Experts of a small language model.
Size: 14 layers, 133M parameters.
Below are experts of layer 3 (counted from 0) of a mixture-of-experts language model. Rows are named router (the router's row for the expert), up (a neuron's input weights, with its number), down (a neuron's output weights, with its number) and show model dimensions 128-255. Each number is 128 + 24 x the weight over its row's rms, rounded and kept within 0 to 255. Numbers have three digits each.
Before each expert's rows: "comes before" lists some tokens at least twice as common just after its tokens as in all text; "mostly gets" lists some tokens that are sent to it at least half of the time. This comes from a sample of Wikipedia text that the model never trained on. Tokens count by the router's weight.

# expert 112
comes before: " (", "s", " the", " Apps", " \"", "  "
mostly gets: " /", " :", " says", "/", "⁄", " "
router:132112134147106111116088129125138145099140146114142146117125127101122154145095113134084116148111151153121148093143119153127115114144121121147113141091093166124131057115168119113126114149179130104121106103152063112102114137069131074172128154142117122147130133118130150125139104141135155115151109136092126150098113113102152156150139126149129126132110125124137123162143156134097113120122
up0:149120109083109104124123137141102158099106079096066145107144108115109145125166168151096092132117116204122106109111118109149142131094131108079132166116113083152170129121136156123098119135125114148182114083090119148100122109133131104126142158132131146176147152106103141116139152127136150101121090099140115134142119158117133162092108152084108111166137120133104093154148120101140162127072
down0:131108072112153092090156112139139156157114100096150137131141148145138104158145097182090084112142088137117068130173144168108164119117121117104158092093186155125137149124112129117091114122110142081094162111126130124188121125157126115108121138114108117106152132091139123102123155097101130152135130110155131104184141140160122153102116162111143162106132063122123132110144100112093089096104
up1:121126165174119162152121126168150158175135125119164081150099112177127119161137131152141125149161126124150146129133136132144110165141131149119100116154113140106195130111127122095132143110130125151172094152124156118115137129095117132106085114158150107112133146149149147133123107118149161108170144100109162191144132167114106140155136117122073123079132148146128121120159150123112084078080
down1:126149112119152164142128095106123117127106170137144127169126125138110116143199092088138131102136150151132170137093121146124098133102140055163139081088112145154070154123161120134126107134113099150128155083143175153097124112117135138154149123126133097094172139083143113122125086102151136117113142118163130107125123138167160096144133153141094092133156139147127137108107126167171104150159
up2:156097107132132121121127176118159115153097108179152118134164134147143124123133105160141089106093137143136127122108126135136150103103120102164164089151105117132097144143090101094165127112131090117119089135134120137129113134129161117152104149082106125140154106132150109105120123172163124104119164134151135126161133127124121124110104130154140149134117083155127094184142126112105113148134
down2:108154110144145095132114139172125143132121077139140159112116108124109143133143100096126144096089114102130114139074124144103153159105134152112123146118146135082157180109085145169117103138153095133125133109154150094119131169153177107117099128099114129109164145173153167089146065097121149182105128141123093142084165184140107152102108150166139131143173152125162080119127129141142109110112

# expert 44
comes before: "s", "al", "y", "a", "\"", "an"
mostly gets: " Lar", "atic", " Nat", "etic", " Master", " economic"
router:146105129145118127116116104126145130129137143131140142142115118128136133095163115165167123142111141121145146108144121126135166102126133132136111124121141156148129078130106093125146140118195153114187133073138141115111138153081143114190138133159113117113137091089137138131143101140084134100133132160129096147093124130057126132176149104152072080139115101141140116166148124118099145102136
up0:130146125135144129130125095123138088119099114121123135126149120120155141093164163138124129132079166129133123113140153096135122149143101139190117088126155142151166123168145103136139140093179167110075099103135081141117129118097115113131118125124104088100136112094126171112143078137133143108153128165107122111127103114141090134126151123123115141160107076152156192156140147146100130090138
down0:178148146161143146099161113159147101103115135153133131148172124120141158139100090153112107094126135115123119105121192146122119156136149104154110100100129086135109143120098121092143114157126121108135157169128137127173121083137114170151127146102137137110158141139088119122107137133121095137169097153124143139143113160161170148150097114098098113098137154133165143138156117115156151104134
up1:123129156128126119120146110159163128128143092127122148132130127135184141136111129146107130090141096167116106132100148088163131097185113147151096090134112192141111121067146116125111172123156148085125106130150172071111097139140147140125166132154136130082103154131129106116097110124141119130136110144103145161113102108089075134134148129125163135150104136147151169133141170114134158133119
down1:136092145136080117072089113120166126096126079144138134090139153157116151157127140153133139139156092168090143122111100127181133115080109150145138144085104144123145089128123112126130126135098121116105138126071148141155132095122106139131147084157167139108116135128150090181112159100138160137136140157114119136102116141131130107113161121111146150132143116112155110139117133159146133084153
up2:086119140119113087100137155126172149122116158136154099121136126135142131124087127104158187090122164145126141133131070152124173078103178134123121106135156174164101152170133090134122119160162114151154108118114114125133098138144151131100121178129103115113119140122093125132104117166164100133125183127138176128092099140135155172155137129123107124071136146124149130127118161101120155148145
down2:113134122137117076142114115185164105112137161109134141123118098117139143163111121111134135118109120128133149155113078102112172132139110142097096130095138103122161108155153166131109145153127129121133144131149135123170144148105144163179143143134150101106156148136152161152115066190103124132083129130127142099119140125125179129127158153199147152123110118127190084133135156140155119140091

# expert 68
comes before: "|", "na", "  ", " 0", "ll", "1"
mostly gets: " spe", " Pri", " Ele", " ski", " ele", " Safe"
router:109123121153169117167165092130126138118121130113153139109123086087129156138098151153164115105141161152115162085160133111129121106161089107218139106125159131153145097119121164109141104184104201091104109101175127134116135139103143175115168117153137124095110126141110156144128190123136122106195121114069132177102153112111186098162088106114119129129093109130120133154129098153157100130151
up0:126098129135106124129170142116121138204126076126130130139167125116171139181112153129102123136090095122110156127116126117119141129131097099141128133171107107132134163123088150148120076174145164094095115131113173125064153103117166134118124139156133137158148132076125110138167129112141117130120125147119079090121118142116160103128119137118120155146119085095133132165114145089160151132117
down0:073151077097086122148098166097129101117087121136176127156135121121122085107170101117159117089127150190159142121166154124121153151155146111105171174101135119086134093121147133121124110085075155119170123130140098142132121170148119132140146148138109136086113122151123158095123161170148144184095178113129139129153126130142127145119115118144070142152117148125138099105156159129122120130108
up1:104141138144112145102121130116114149116139108144170151169114175160134136163157112158105121126107147128116180153126098075082106126119116113165158132106088130132145125094085141137106138126166129135118157087109131153109126132111116120136115117115162105158143127114145145117107160113121151087126105111125155123101149125120136116114097153082147128120131123179113147113170100140155135120071
down1:091113093139108092133097102123113167068100124143151123114106127133136140124122160160157122170126128171160169130134167131090143105151115127105138134188137114166127131128140151108081140106145099085142131101161110114147158080103125143149075144108130091141113115129162155116107143131131117162126110079133148120137142083156129140148157126131149154111151122090132119088089104139150115170142
up2:191132105145143124132111104099161110084132129129140117157129148122148123123117110127127125141126125074156097126138154126112088107079126122139172086127113117093154124126142086118133151138127122142132146123123147131094143123115120119096154069089169083124130137143080142101133133128116133098134136115106112122130118117112140114155115186145110123171112122157109139110102136161123137128140
down2:149154147090135139160143130144126121141142105131096158107114108150118150123132130175123132135143090125104096133136147142155178130151125164152107137178096144106138127124112116138145099118130131113072123140074098114187141161124118106120073134109118175146092122109118083128117098135138146123125139143181117159086136123145106129106149161106082117137134123138100123137123091129102091147122